Weights of a small mixture-of-experts language model, trained from scratch on English Wikipedia: width 384, a variant of Muon for the experts.
Below are experts of layer 4 (counted from 0) of a mixture-of-experts language model. Rows are named up (a neuron's input weights, with its number) and show model dimensions 256-383. Each number is 128 + 32 x the weight over its row's rms, rounded and kept within 0 to 255.
Before each expert's rows: "mostly gets" lists some tokens that are sent to it at least half of the time. This comes from a sample of Wikipedia text that the model never trained on.

# expert 0
mostly gets: ")", "}", "″", "]", "\"", " University"
up3 [186  99 122 138  94 194 100 141  90  82 134 154  78 126  96 136  86  99 128 137 149 166 144 163 130 127 137 183  85 172  96 118 102 144 144 138 190  92 133 166 157 177  63  96  91  77 155 168 108  98 125 110 151 100  94 110 135 100  55 177 110  85 138 200  98  65 147 124 167 133  75  80 119 147  56 121 115  91 101 159 152 136 131 128 105 100 158 120  97  63 170 142 186 132 152 150 172 168 111  96 159 163  91 119 130 108 170 141 193 129 115  92 132 160 119 138 173  94 148 151 161 126 147 108 140  99 117 126]
up4 [ 94 165 134 165 141 160 184 173 131 147 116 193 117 171 121 127 152 129 145 119 120 106 182 159  86  94  82 135 142  88  78 129  66 115 149 165 127  84 174 170  75 131  75 111 110 120 102  99 148 106 123 111  78 122 181 117 144 177  58 110 103  82 125 119 100 118 156 104 125 156  96 169 178 149  89 157  87 139 107 121 115 108 163 129 170 128 142 103 169 143 173 165 119  66 203 141 101 124  55 101 154 163  86 169 173  85 113 127 160  72 112 171  83 141 108 124 148 130  52 168 149 111 117   5 144 118  68 152]
up5 [105 130 116 155 109 144 129  91 169  92  95 128 168 154 108  86  84 115  95  91 145 134  87 179 154 123 149 119  82  79 144 165 144 198  93  99 145 193 151  39 142 151  48 167 182 154  73 134  97 116 188 146 151 126 159  89 112 133 101 145  34 117 152 190 108 155 116 102  93 120  94 152 141  97  81 159 128 128 135 100 138 132 131 142 158 131  65 140 193 155  90 169  65 109 161 191 169 126 117 131 146 119 131  90 128 157 209 105 115 130 159 127 111  93 186 144 137 175  53 150 191 144 144 166  77 131 112 169]
up6 [140  98 139 152  85  97  96 127 145 113 120 119 100 138  97 100 168 191 120  94 102 156 142 154  76 146 152  81 142 107 136  69  60 148 142 162 152 118 138 104  69 124 121 157  56 105 144 121 107 103 117 172 163 135 131  51 118 158 128  82 111 154 172 161 194 139 129 160 138 186  97  90 122 195 129 119 137 162 160 157  80 178 128 149 198 160  84 108  94 110 205 120  88 131 150 105 124 150 140  92 207  61 150 134  95 120 125 128 144 151 166  57 148 136 137 156 159 124 184 111 133  96 138 105 161 168 157 156]
up7 [194 134 183  75 149 128  94 161 119 129 168 109 156 103 102  90 122 116 119 181 147 120 101 182 151  70 181 178 133  77  82 154 167 152 131 111  92 158 143 143 126 147 117 116 121 127 186  79 153 158 183 134 121  66 134 171  58 103  85 112 149 126 139  28 118 118 119 131  69  98 119 144 100 129 122 144 243 177  90 157 114 125 136 115  94 110 179 136  67 174 108 122 116 184 125  70 136 207 105 174  89  53 133 100 137 119 100 190 111 155 153 133 149 140 128 132 141 125 167 130 134 111 192 117 144 125 111 146]
up8 [146 123 135 104 126 140 128 149 102 114 174 138 115 138 147 191 130 168 121 138  77 130 104 127  50 168 150 178 117 127 146 218 118  99 121 144  92 121  89 153 116 170  87 198  79  83  98  91 158 176 121   0 105 149 135  92  64 163 117 111 127 151  92  99 137 159  84 122 140 182 154 174 124  42 156 159 143 138 149 180  91 122 118 118 120  94  83  72 129 196 117 102 119 100 124 110 104 153 136  89 105 126 167 125 122  90 126 143 154 155 120 148 138  90 166 127  99 126 145 189 172 103 111 164 105 104 107 108]
up9 [146 132  97  90 136  92  89 125  98  59 142  47 110 110 115 161 134 174 138  50 132 156 152 164 149 129 147 116 193  82  84 153 172 143 128 133 137 132  82 110 139 194  70 127 152 102 120 149 192 132 147 194 112  76 157 162 118 117 118 137 159  83 132 111 187 127 147 114 147 100  85 145 105 128 110 179  97 126  52 207 117  74 100 125  80 162 147 160  97 137 107 143 185 180 145 154 186 114 139 106 131 119 105 172  89 150  69 183 120 120 221  95  56 115 158  85 114 149  86 140  91  70 104 134 142 105  83 160]
up10 [120 149  98 165 162 130 118 114 159  75 126 170 145 137 196 140  61 154 154 171 163 115 121 116 145 125 130 138 113 107 130 170 154 166 159  98  81 126  70 104 140 124 117 165 129 121 150 129 106  72 152 107 144 153 124 123 126 134 146 120  59 129 161  93 110 149 131 133 125 126 150 114  63 200 120 159 140  83 153 130 161 145 127 133 100 128 101  91  85 206  88  97 131 112 113 110  68 166 142 116 131  85 113 148 104 155  66  84  82 121 145 144 134 173 170 118 107 111  85 144  82 152 138 105 125 167  91 152]
up11 [ 99 149 176 181 193 137 121 159 149 124 141 149  67 121 137 101 118 106 135 152 157 124 113 158 141 142  72  96 131 106 109 219  80 180 143 142 120  99 109  97 143 112 129 144 125 106 172  96 144 142  92 152 180 124 161 138 165  72 133 146 177 110 141 130 179 138 186 133  33 121 122 116 114 121 118 103 182 125 122 185 112 109 125  81 174 128 160 125  89 113  97 183 187 156 120 155  90 133  46 120 169  89 126 141 171 115 147 130 154  86 142 175 168 107 132 138 123 145 124  96 106 166  94  96 132  56 170 125]
up12 [134 134 119 114 109 102  66 181 148 111 127 100  99  97 154 124  75 110 107 137 171  84 175 128 117 129 122 166 130 112 144  53 125 143 103 128 114 108 155 131 121 156 143 151 128 139  95  85 115 156 189 169 163 150 112 138  84 133  75 170 188 141 116  82 161 169  93 136 200 114 102 152 108  96 107 140 181 138 153 114  99 157 144  83 128 167 184 110  85 121  94 140  75 130 125 159 147 131 181 111 119 119 171 143 133 164  85  94 142 202 157 108 140 112 138  81 140 170  81 138 216 150 111  58 176 152 130 134]
up13 [107 112 112 116 143 167 170 124 187 109 144 124 120 136 102 111 167 131 165  96 130  80 140 128 176 125 144 138 144 108  93 149 126  62 153 158 121 125 178 117 139 132 106 100  72 209 110 152 113 110  58 184 102 121 122 145 119 158 115  76 191 163 169 125 178 143 118  72 157  80 109  90 150  94 103 187 121 116 151 171 159  81 122 118 150 163  79  62 130 150 126 190 130 133  72 156 136 136 100 108 165 134 154  83  84 123  84 146 182  80 151 150 168 113 162 116 118 177 150 122  87  95 134  94 142  65 120  79]
up14 [143 144 112 124 131 164  93 167 137 155 123 127 140 120 174 149  99 124 112 152 125 162 166 116 118 143 179  85  72  55 126 106  96 141 156 111 145 132 124 155  91 153 118 117  73 174 126 115  90  86 114 178  90 103 115 127 123 141 124 109 138 174 152 141 100 141 126  87 178 132 159 178 142 118 134 118 120  73  81 129 166 144 117 164 126  93 154 103 118 109 160 125 103 181 150 109 168 109 138 144  70 143 113 128 158 170 158 128 107 137 156 122 155 196 107 105 111 177  72  97 123 150  81 113 133 109 114 118]
up15 [122 158 132 170 178 109  86  90 162 179 138 147 155 161 100 168 119 134  69 116 107 115 128 146 244 138 119 126 103  82 101 154  89 151 130 129 148 108 119 121 121 105  69 148  71 154 150 158 103 139 127 131  84 148 155 157  90 132 113  89  75 112 157 125 190 147 125 139 155 104 104 141 156 103 146 129 161 173 153 101 145  76 147 120 157 123 104 121 155  61 128 119  90  93 140 117 137  85  92 136 162 110 164 148 160 148 142 181  62 153 182  96 136  84 113 147 124 146 105 146  95 126 178 166 169  92 144  80]
up16 [170 114 120 151 106 106 129  82 125 148 112  67 143 149 159 118 108 112 190 112 124  70 107  83 108  81 130 143 156 120 133 133 128 125 122 155  83  87 169 153 131 202 133 141 122 130 165 154 154  75 150 105 138 141 163 123  93  99 127 150 184 149 138 145 173 135 171  96 145 107  92 153 152 128 113 107 128 181 164 139 134  84  65 142 169 141 175  76 115 202 128 127 118 131 148 142 109 117 126 158 204  38  96  65 161 190 156 137 131  62 147 111 119 135 124 131  90 144 128 118 129  73 161 125 124  43 118 112]
up17 [159 120 142 165 156 150  82 155  70 116 131 159 137 163 119 102 122  98 132 136 109 106 158 133 203 139 153 175 107 174 112  64 185 107 112 136 113 140 106 195 110 174 136 111 153 125 171  90 162 155 143 132  98 137 133 162 134  85 156 112 131 140 160 154 110 182 185 143  96 112 115 148 151 130  85 136 174 104  90  68 176 110 132 166 108 130 119 103 127  71 174  71  98 160 122  92 144 172  62 129 102 143  80 145 117 159 150 128 124 149 105 164 101  47 129 144 164  97 110 163 158  50  80 126 178 146 112 127]
up18 [ 60  64 175 101  67  94 110 160 115 126 103 149 123 115 177 163 148  91 121 152  77  96 123 114 169 126  98 130 169  95  57 144 118 121 117 116 152 127  92 117  83 146 144 106 182 131 128 108 110 133 117 139 194 165 107 114 138 165 101 113 118 117 123 153 137 123 166 129 149  94 164 134 130 147 127 139 131  97 143 146 105 137 144 136 161  85 182 105 119 153 124 112 161 100 118 124 117 144  88 100 101 141  86 150 129 171  70 113 112 149  90 151 149  89 104 114 100 197  79 142 143 130 112 129 140  47  69  88]
up19 [125 152  91 117 108 125 114 124 121 116 106 112 181  82 123 189  79 120  79 200  98  94  86 142 115 118 157 154 114 135 107 166 114 108  89 194 112 106 118  77 104 184 104 176 146 153 155 104 104 157 138 179 100  92 139 149 160  76 112 120 126 166 153 162 135 133 145 138 152 151 134  71 156  84 146 173 156 142 135  80 113 109  97 117  80 142 119 172 177  86 162  91 109 142 163 148 155  98  75 152  76 178  87 122 132 129 178  84 106  96 177  93 149  82  87 171 123 184 209 107 198  67 158 205 122 113 127 161]

# expert 8
mostly gets: " York", " London", "ville", " Paris", "ton", " Carolina"
up3 [195 123 123 159 191  95 149 115  98 144 115 152 154 108 117 115  55 196 121 183  94 188  58 134 142 115 115 142 114 156 154 185 123  72  68 150 149 143 140 170 132 133 170 132 126 120  79  57 152 175 142 130 139 118  95 154 114 145 140 173 135 162  82 128  77 171 148 167 135 154 170  95  95 131 106 120 169  90 150 132  81 172  70  91 155 115 191 126 143  81 159  80 134 130  60 140 120 165 120  59  60 173 111 120 123 143 137 121 134 125 198 137  90 200 120 155  88  84 116 132 133 156  80 152 131 134 161 164]
up4 [167 136 162 113  83 108  86 180 155 114 104 157 115 157 124 121 100 187 154  90 127 130 180  88 167 168 105 148 179 136 107 158 160 144 152  82 161 136  95 136 124 176  92  99 144 109 129 112 156 106 162 132  91 126 139  92 167 124  76 152 197 138 144 144 157 122 151  71  87 111 114 139 144 138 134 133 161 102 100 168 120 130 148 123 115 157 147  77 143 217  80 149 154  96 134  78  68 143 127  70 136 127  74 155 120 173 125 134 122 181 104 129 144 127 168 117 113 166 107 133 148 175  75 135 162 160 146 106]
up5 [117  98 159  92 160 163 110 148 143 140 129 179 117 125 111 126 116  71 142 118 152  82 150 188 151 119 113 109 151 160 123 184 122  84 170 102  94 105 126 127 112 207 120 139 134 136 109 133 121 111 156 140 122  97 120 113 136 108 120 208  91 104  74  85 146 119 100 169 125 127  86 136 174 144  97 122 201 142 101  99 102 135 116 148 130 129 132 129  93 126 118 212 153  94  97 164 129 135  77 140 139  94 115  77 113  60  79 154 137 145 137 103 127 105 113 103 170 101 166 131 136 133 124 115  70  95 116 129]
up6 [129 181  60 109  96 129 156 138 118  86 127 156 144 131 102 152 156 109 159  58 144 108 141 138  81 137 145 121 105 110 120 155 118 163 100 174 128 110 108 184  97 124 147 120 133 100  77 131 112 134 123 169 176 100 130 100 107 101 132 106 127 144 156 116 129 151 142 100 164 201  99 134 130 144 121  80  96 139  76 116 123 153 131 115 152 187 163 174  83  95 135  86 174 109 145 126 111 127 126 105 106 101 129  66  83  95 134 132 116 110 125 143 104 140 172 122 168 185  82  54  58 123 191 178 152 183 114 139]
up7 [ 66  70 156 126 145 164 159  93 145 130  75  58 122  54 148 194 128 188 182 169 107  53 148 116 113 152  86  96 130  97 169 104 157 139  65 134 157 131 102 134 129 175 164 126 101  52 115  84  98 125 155 132  64 141 138 125 108 158 140 190 138 122 120  86 173 182 146 151 190 145 157  96 144 130 124 158 112 137 106 160 117 105 183 157 138 164 139 120  80 125 116 118 164 106  44 142 175 146 150  86 130 114 113 107 145 103 142 113 167 106 143  99 127  96 109 130 154  95 127 166 106 108 140  97 104 146 152 132]
up8 [ 92 144 123 103  88 100 143 155 143 107 111 113 160 112 147 122 119 119 102 113 145  83 134 141 168 144 129  88  89 118 122 141 183 137 182 104 137  98 161 112 158 145 137 153 179 112 130 179 103  96 103 114 111 124 155  98 152 140 158 111 115  79 137 101 135 208 144 127 125 113  91 166 113  66 163 115 146 166  74 188 166 143 145 138 203 137 134 109 172 100 103 168 125 170 159 103  71 189  96 172 118 149 151 106 154 144 101 151 103 150  61  88 110 143  92 175  93 200 124  87 153 184 145 127 104  90 117 101]
up9 [ 95 122 166 201 134 132 183  71 153  73  97 102  77 149 115 197 101 125 133  85 120 137 165 108 129 178 152 102 167 177 161 201 114 161 159 119 120  70 125  98 101 139 216  95 114  97 135 134 165 115 120 148 120  77 125 131 183  99  76  84 112 110 115 155  89 107 142 161 181 134  93  67 141 179 181 121 111 126 122 164  86 129 126  95  91 148 137 136 134 149 151 154 129  30 140 159 145 136  98  99 135 119  89 131 113 153  96 107 131 209 119  98 165 158 132 105  97 149 131 139 160 133 171  98 119 139 155 157]
up10 [145  97  91 155  93 161 164 108 154 108  93 136 109  32 146 158 176 135 128 148 194 148  72 135 121  89  99 158 179 155 126 183 102  42  92 194  99 123 110 119 100 131  90 102  80 179 127 104 144 137 171 101 114 114  85 126 125 133 120 146 158  91 124 117 167 122 180 162 148 115 127 130 160 139  86 155 147 149 125 108  87 149 146 130 108  21 153 108 155 172 126 124 128  85 116 105 142 127  92 146 150 131  95 119  89 160 139  84 156  87 108 107 165 118 170  94  81 215 119 127 139 192 141  99 104 186 113 127]
up11 [111 153 162 179 126  99 158  42 167  91  71 120  81 118 124  90 127 104 129 140 129  28 111 186 141 141 101 134  80 178 154  97 121 132  95 136 141 160 165 149 144 120  99 102 101 140 137 144 100 169 104 160  80 133 167 121 161 101 101  97 121  92 126 129 122 158 123 122 107  85 116 121 145 116 154  84 146 130 177 100 107 131 113 133 155  89 142  71 111 123 110 111 113  88 108 168  92 189 107 150 109 108 121 159 161 121 129 132 120 126 147 126 173 165  91  67 138 125 127 135 204 123 136 117  59 114 140 154]
up12 [131 146 115 144 156 161 151 160  60 127 103  95 145 170  77 102 147 120  87  92 100 110  65 104 109 142 145 146  91  52  92 161 145 143 181 117  59 137 149  91 165 147 140 135 134 165 202 120 147 112 141  78 151 159 116 168 104 110 139 126 132 159 105 112  93 135 102 156 156 170 135 157 194 126 127 102 144  65 146 140 149 168  51  86 166  90  83 124 105 178  82 133 134  72 103 136 143 158 118 150  99  94 134 139 159 156 134 120 111 165 135 125 121 127 100 174  98 108 189 113 216 160  80 157 141  90 221 143]
up13 [ 87 136  69 197 151  70 133 136 164 116  85 119 146  72 181 112 156 146 126  97 186 112 147 169 141 123 148 102 118  97  92 139 119 118 164 128  99 160 140 126 184 178 126 111  93 134 193 179 140  85 153 123 195 140 172  86 110 199 179 122 185 111 118 135  88 173 116 157 115 117  99 187 145 136 192  81 200 142 144 100 157 151 104 201 175 106 112 150 118 126 149 100 186 144 115 147 119  99 155 140 145 103 103 145 112 141 101 193 116 149 140 116 114 115 110 145 132 188 137 129 115 115 156 140 142 111 121  94]
up14 [162 123 123 178 204 132 117 151 165 131 156 145 158 152 132  95 178 175 147 113 132 171 103 106 115 175 140 117 142 100  90  91 166 171 108 113 110 115 153 163  91 121 138 100 127 129 120 110 146 133 163 195 152 145 122 165 102 138 139 219  99 162  62 122 244  59  79 110  65 185 160 192 124 134 105 107 187 151 137 124 138 121 153 131 154 187 165  85 122 117  95 157 132  89 181 143 127 198 127 181 144 149  52 179 112  97  83 143 112 122 131 115 192 145 118 152 143 161 158 117 135  57 124 145  89 106  62 130]
up15 [104 109 100 111 160  96  64 105 119 145 153 200  74 117 160  79 169 150 106 157 182 130 134 144 100  72  43 183 111  78 136 111 151 112 139 147 132 108 119 135  90  92  93 123  95 131 147 113 120  79 118 112 139 156  93 153 110 150 165 139 148 149 127 116 142  94 125 122 155 155  76 123 103  93 121 102 101 112 103 134 102 148 141 114 144  96  92 169 144 126 163 158 154 158 145 189  91 144 159 101 153  70 136 111 140 110 109 129 172 151 153 102 176 187 121 173 145 169 108 105 126 119  96 153 157 101 164 135]
up16 [119 178 162 133 130 115 169 115 125 103 125 119 133 137 152 103 103 113  86 126 206 145 145 169 156 158 145 116 123 126 124 162 142 185 102 100 135  65 156  99  87 176 144  76 175  82 123  83 179  92  77 184  93  78 137 146 114 172 133 134  93 173 129 116 127 115 147 138 100 188 124 107 112 112 143  91 204 142 130 158  50 105 103 129  89 169 167  85 127 101  62 113 146 157 121 132  97 126 101 124 141 117 109 195 137 102 102 128 144 149  99 101 169  90 156 136 123 124 119  66 145 104 134 183 117 119 151 166]
up17 [175  96 106 148 136 165 132 151  69 155 104 142 126  98  70 123 162 146  79 170 122 133  94 152 119 107  89 109 125  79 139 168  54  97 125 108 118 127  86  46 164 131 146 122 138  92 174 145 113  65 121 132 115  74 129  78 195 122 146 150 113 116 135 136 116 138 166 105 114  68 102 151 175 182 110 120 172 125  72 165 159 132 172  94 170 146 182 175 153 101 117 144 125 169 135 141 178 110 121  30 151 168 117 167 107 147 134 125 118 134 112 155 143  87 169 106 133 184  80  99 111 158 161  97 164  83 152 127]
up18 [167 158 199 118 134 174 147 139 124 128 158 120 160  52 144 148 138  90 152 102 110 126 134 148 137  60 109  97 140 175  98  65 186 106 118 104 114 151 133 121 191  99 105  86  53 109 129 136 139  68 142 155 112  96 123 181 105 157 163  87 122 120 100 171 132 180 160 160 141  98  95 187 128 131 142 163 122 107 112 178 151 177 178 134 142 101 172 102 151 172 151 175 130 131 146 141  83 129 177 144 103 123  57  98 184 109 137 179 232 117 132  46 141 125 132 150 112 113  96 147 105 107 121 108  82 119 119 138]
up19 [164 158  85 148 118 149 117  67 175  99 124 125 105 167 118 144 164 125  99 129  64 103 120 148 123  66 128 123 182 153 139 101 163  87 157 125 154 133 110 113 145 120 164 104  89 114 164  93  64 122 154 113  63 143 157 127 156 134 166  86 188 136 133 199 154 107 198 166 149 112 173 163 164  77  85 162 137 191 116 117  81  37 156 115 155 156 119 154 181 108 118 119 127 126 173 139 155 112 158 131 156 106  77 115 106 120  97 133 120 153 157  92 174 152  97  96 155 120 114 169 155  69 105 163  94 145 129 142]

# expert 9
mostly gets: "In", " In", " could", " During", " can", " we"
up3 [137 189 133 140  38 145 140  92 176 139 138 112 136 109 102 142 120 155 136 184 121 120 154 101 121 123 116 168 113 131 142 167  97 119 119 138 154 152 171 169  57 108 124 134 105 102  98 118 144 123 134  83 156  93  87 182 164 107 153  97 156  68  91 174  90 197 186 117 155 155 131 121 126  78 191 150 135 172 126 149 166 138 140 165  70 144 109 121  66 100  67 129  80 173 162 184  87 161  96 104 103 138 138 104 144 121  80 100 127 127 163 142 189 194  56 112 152 161 118 133  70 119 134 161 218 175 160 135]
up4 [193 148 116 119 126 163 141 154 108 113 149 144 158  77 103 114  87 138 129 127 135 135 134 124 138  63 158 179 139 120 138 170 126 157 159 143 144 152 111 129  96 141 101 164 154 129 189 173  92 115 167 153  97  77 138 134 129 149 113 128 173 158 144 161 124  86 146 114 107  98 166  76 135 212  83 149  91  87 112 125 144 171 140 123 151 138 107 103 187 146 147 115 115 174 140 191 124  75  99  69  61 130 106 117 129 164  84 145 149 117 147  42 143  78  71 120 138 180 112 135  87 134 166 188 221  73 107 172]
up5 [ 69  55 118  76 145 121 117 137 121 146 153 125 130 120 144 170 138  81 133  99 169 129 167 174 118 186 122 149 153 165 167  78 147 136 157 155 148 126  83 131 110 156 148 154 120 148 128 108 112 109 103 126 150  93 112 114  97 117  59  79  96 127  84 129 171  94 158 103 101 127 173 159 112  84 113 164 111 135 130 110 128 118 113 100 124  75  97  98 169 165 124  96  96 135 146 108 121 124 126 127 108 107  83 199  94 114 101 133 178 159 100  54 163 157 175 100 119 211 138  65  93  82 188 132 198 160 122 115]
up6 [118 107 123 161  78 140 121 155 119 122  56  76 165 187 131 156  86 159 118 153  88 118  77 159 114 125 134  70 156 191 135  91 189 152  71  75 139 122 135 120 117 156 128 109 129 116 151  87 153  96 117 131 147 137  60 117 123 122 111 124 143  55 115 106 221  95 157 109 169  80 129  95 133  90 126 145 146 119 136 115  85  83 177 165  25 102 130 109  93 191 114  52  94 151 108 155 131 113 150  96 132 131 146 204  80 112 188 129 157 147 152  57 125 149  74 174 106 143 127 108 128 123 174 118 168 148  69 135]
up7 [146 131 125 121 143  96 137 123 188 144 126  81 115  54 133 108  90 146 147 137 180  79 119 163 130  86 169 169  94 148 124 153 133 172 112 141  80 103 199 112 124 118  39 122 126 181 158 199 145  99 111 170 148 146 101 161 125 158  63 129 124  95 113 134 156  86 124 120  70  85  55 169 102  95 151 157 131  98 116 164 137 136 135 108 144 135 152 140 135 156 104 142 144 112  92 108 179 154 101 101 121  60 112 117 134 130 115 150 139 114 147 181  59 142 104 163 136  84 120 132 113 135 166 155 169 165  65 105]
up8 [180 156 118 157 152 114 131 116 182  98 100 151 188  89 104 139 102 130 107 119 105 145 104 142 118 114  80 141 116 135 112 177 125 106 113  68 178 121  73 121 127 159 163 138  96 117 150 113 140  98 126 103 136 149 105 165 129 113 115  89 125 101  90 147 101 113 129  62 122 125  65  99  94 121 149 125 132 164 167  95 125 112 122 112 129 113  98 122  90  98 148 114 144 128 123 192 132 146 148  92 185 153 123 131 150 173 123 130  76 114 164 127 101 179 104 134 161 125 174 165 176 199 121  73  79 130 107  62]
up9 [140 153 158 123 144 152 166 144 137 102 124 178 113 115 109 131 161 117 154 100 149 129  93 106 172  47 162 169  80  60 112  90  98 142 135 143  31 162 157  66 144 179 129 148 154 155 115  93  87 103 114 203 108 132 149  96 109 116 139  53  85 208 112 112 104 140 126 168 158 179 123 146 165 107 124 141 152 164 145 109 117 134 116 146 142  95 146 117  82 151 162 137 125 153 142 163 168 111 107 181 151 126  89  92 106 136 139 171 187 145 171 142 173 123 112 131 152 125 150 148 105 195 143 204 128 152 174 120]
up10 [165 115 158 119 119 117 145  94 157 166 126 110 148 104 197 140 110 132  93  54 180 105 157 159 175 120 111  98 108 106  98 126  99  88 119 134 101  88  97  95 119 122 152 123 161 134  74 101 124 135  68 155 129 149 152 140 147 124 146 186  63 144 172  89 188 127 137 176 152 127 126 141 145 107  90 117 170  61 123 164 201 128 120 138 121  83 146 117 143 125 150 161 124 154 116  96  98 145 147 152 173  68 167 147 121 183 108 107 127 150 126 168 148 149 124  92  52  89 172  93 159 129 186 152 111  96 178  92]
up11 [108 166 155 158 120  89 148 134 105 125 100 130  71 115  91  97 128  64 116 132 100 180 131 144 106 112  95 144 140 136 159  99  97 143  97 109  95  83  90 123  80 137 162 221 133 123 160  52 113 138 161 119 100  59  98 149 109 175 106 123  95 160  86  98 127 168 117 158 189 167 117  98 155 160 145 155 121 107 117 137 151 118 118 173 188 125 129 103  77 179 155  91  85 109  90 124 172 142 149 129 145 117  98 145  76 126 108 128 141 145 166  77 141  66 165 148 147 216 113 101 170 143 120 164 147  56 160 103]
up12 [ 61 102  78 173 114 203  73  83 168 115 105  93  99  71 183  83  88  72 140 158 139 116 178 175  92 100  83 141 107 159 141 113  75 116 149 170 153 142  86 125 165 160 111 118 170 115 134 114 111 101 131 114 148 160 169 122  80  94 112 119 113  91 119 166  76 131 155 148 125 139 120 164 152 113 134 100 152 117 161  91 151 168 174 103 114 135 103 116 123 186  96 114 106 116  75 199 155 141 147  86 135 121 108 167 133 144 143 146 154 110 131  49 149 136 192 168 138 131 133  85  94  98  90 163 147  59 142 149]
up13 [131 127 143 153 112 126 102 163  86 135 171 168 126  95  88 122 186 131 123  70 161  97  73 103 133 103 118 126 103 132 145 153 147 111 167 156 109 120 113 104 132 112 122 100 154 111  85 126 145 132 143 122  74 114 125 106  90 144 120  88 118 144 143 139 140 186 129  97 128 104 205 106 100 126 145 187 176 168 108  86 237 106 126 155 139 125 132 127 113  65 117 114 174  82 127  81  83 154 102 124 116 155 133 115 106 145 140 162 130 162  60 145 100  90 190 172 163 140 104 210  90 110 139 143 146 120 148 170]
up14 [164 135 119  82 137 112 118 155 177  75 150  83 112 141 187 130 165 167 139 128 130 101  74 167  90  91 150  92 107  56 136  68 118 133 108 122 126 132 115 149 121 108 174  93 112  85 158 152 117 122 116 105 135 125  91 161 124 144 152 102 140 137 163 158 142  99 154  81 129 141  83 117 129 139 114  77 105 128 130  79 107 132 172 136 139 137 142 153 136 112  64 104  68 161  31 138 157 230 152 116 123 150 122  96 112 171  79 124 113 114 155 137 119 160 190 122 128 159 122 106 115 163 110 115 133 164 184 137]
up15 [151 165 224 126 162  74 140 129  74 148 162 120  89  93 123 155  86  98 158  70  81 112  85 157 144 135  61 173 123 122 134 139 165 142  92 168  66 142 150  73 117  80 125 149 128 165  87  68 137 163 124 156  93 127  64  38 108 106 172 128 106 107 183 163 131 107 137 165 166 149  76 141  92 122  71 105 150 134 113 150  97  98 111  94 128 151  81 153 110 125 104 115 131 113 165 178 183  96 149 114 140  91 102 135 180 179 103 150 101 130 163 124  90 162 150  99 100 151 178 146 161 104 166 155 182  99 117 118]
up16 [117 157 146 146 110 135  91 149 113 152  62 102  72 203 142 128 119  99 131 126 148 137 157  55  84 111 118  84  80 126 146  98 102 198 142 105 120  67 155 147 127 102 163 110 130  95 114 167 117  92 126 167 172 161  97 143 119 144 166 171  87 102  93 154  93 136 137 163 126  71 128 174 118 185 151 141 135 124 102 168 108  73 159 106 100 178 146  68 145  99 125 119 178 121 104 122 119  92  80 145 141 183 116 165 139 125 180  95 133 119 103  92 177 112 101 182 139 103 177 127 105 118 102 114 107 129 129 177]
up17 [ 46  75  94 148  49  98 134 104  97 122 128 138 188 199 136  93 122 187  93 128 102  90  84 137 128  86 181 161 179 152 186 161  61  97  87 119 131 175  99 108 111 148 134 112 119 171 178  83 135 163 156  47 157 170 138 152 149 107  89  96 102 204 120  86 217 145  84 119 119  75 126 134 128 157 153 115 139 173 210 120 121 137  92 126 146 118  95 106 157 110 154 116 139  85 122 112 144 145  95 145 159 121  85  78 162 109 142 146  98 142 126 130 111  89 141 123 115 117 171 134 156 185 158 126 131 103 124  94]
up18 [ 95 109  67 168 144 111 119 128 126 150 125 143 158  71 129 145 132 145 107 167 115 105 124 122 146 175 184 102  87 113 113 152 133 154 140 121 129 134 156 101 125 149 171  74 116 112 103 159 140 101 165 134 146 115 116 134  67 109  90 172 147  88 126 153 154 142 156 146 126 148 107  96 117 151  40  52 153 135 207 124 123 150  89 141 100  64 132 105 160 233  74  98 100 185  96 169  83 172  87 125  75 167 115  93  90  82 126  98 146 173 137 114 101  94  53 151 109  88 128  86 171 173 156 114 165 160 159 117]
up19 [123 108  81  97 119 128 179 169 148 127 140 140  82 136 134 104 141 146 141 129 100 108 113 108 165 181  97 134  84 113 147  63 128 131 103 165  87  88  81 171 159 115 105 135 144 127  97 188 116 130  93 199 115 149 123 144 135 168 114 155  71 158  63 161 101 167 149 171 124 156  89 110 136 141 103 172 135 194 167 166 156  74 159  96 122  91 132 110 153 140  87 115 122  99 128 124 154 141 158  46 115  93 118 173 164 101 123 136 148 114 165 161 136  86 118  92 134 168  72 114  95 123  52  71 164 131  92 131]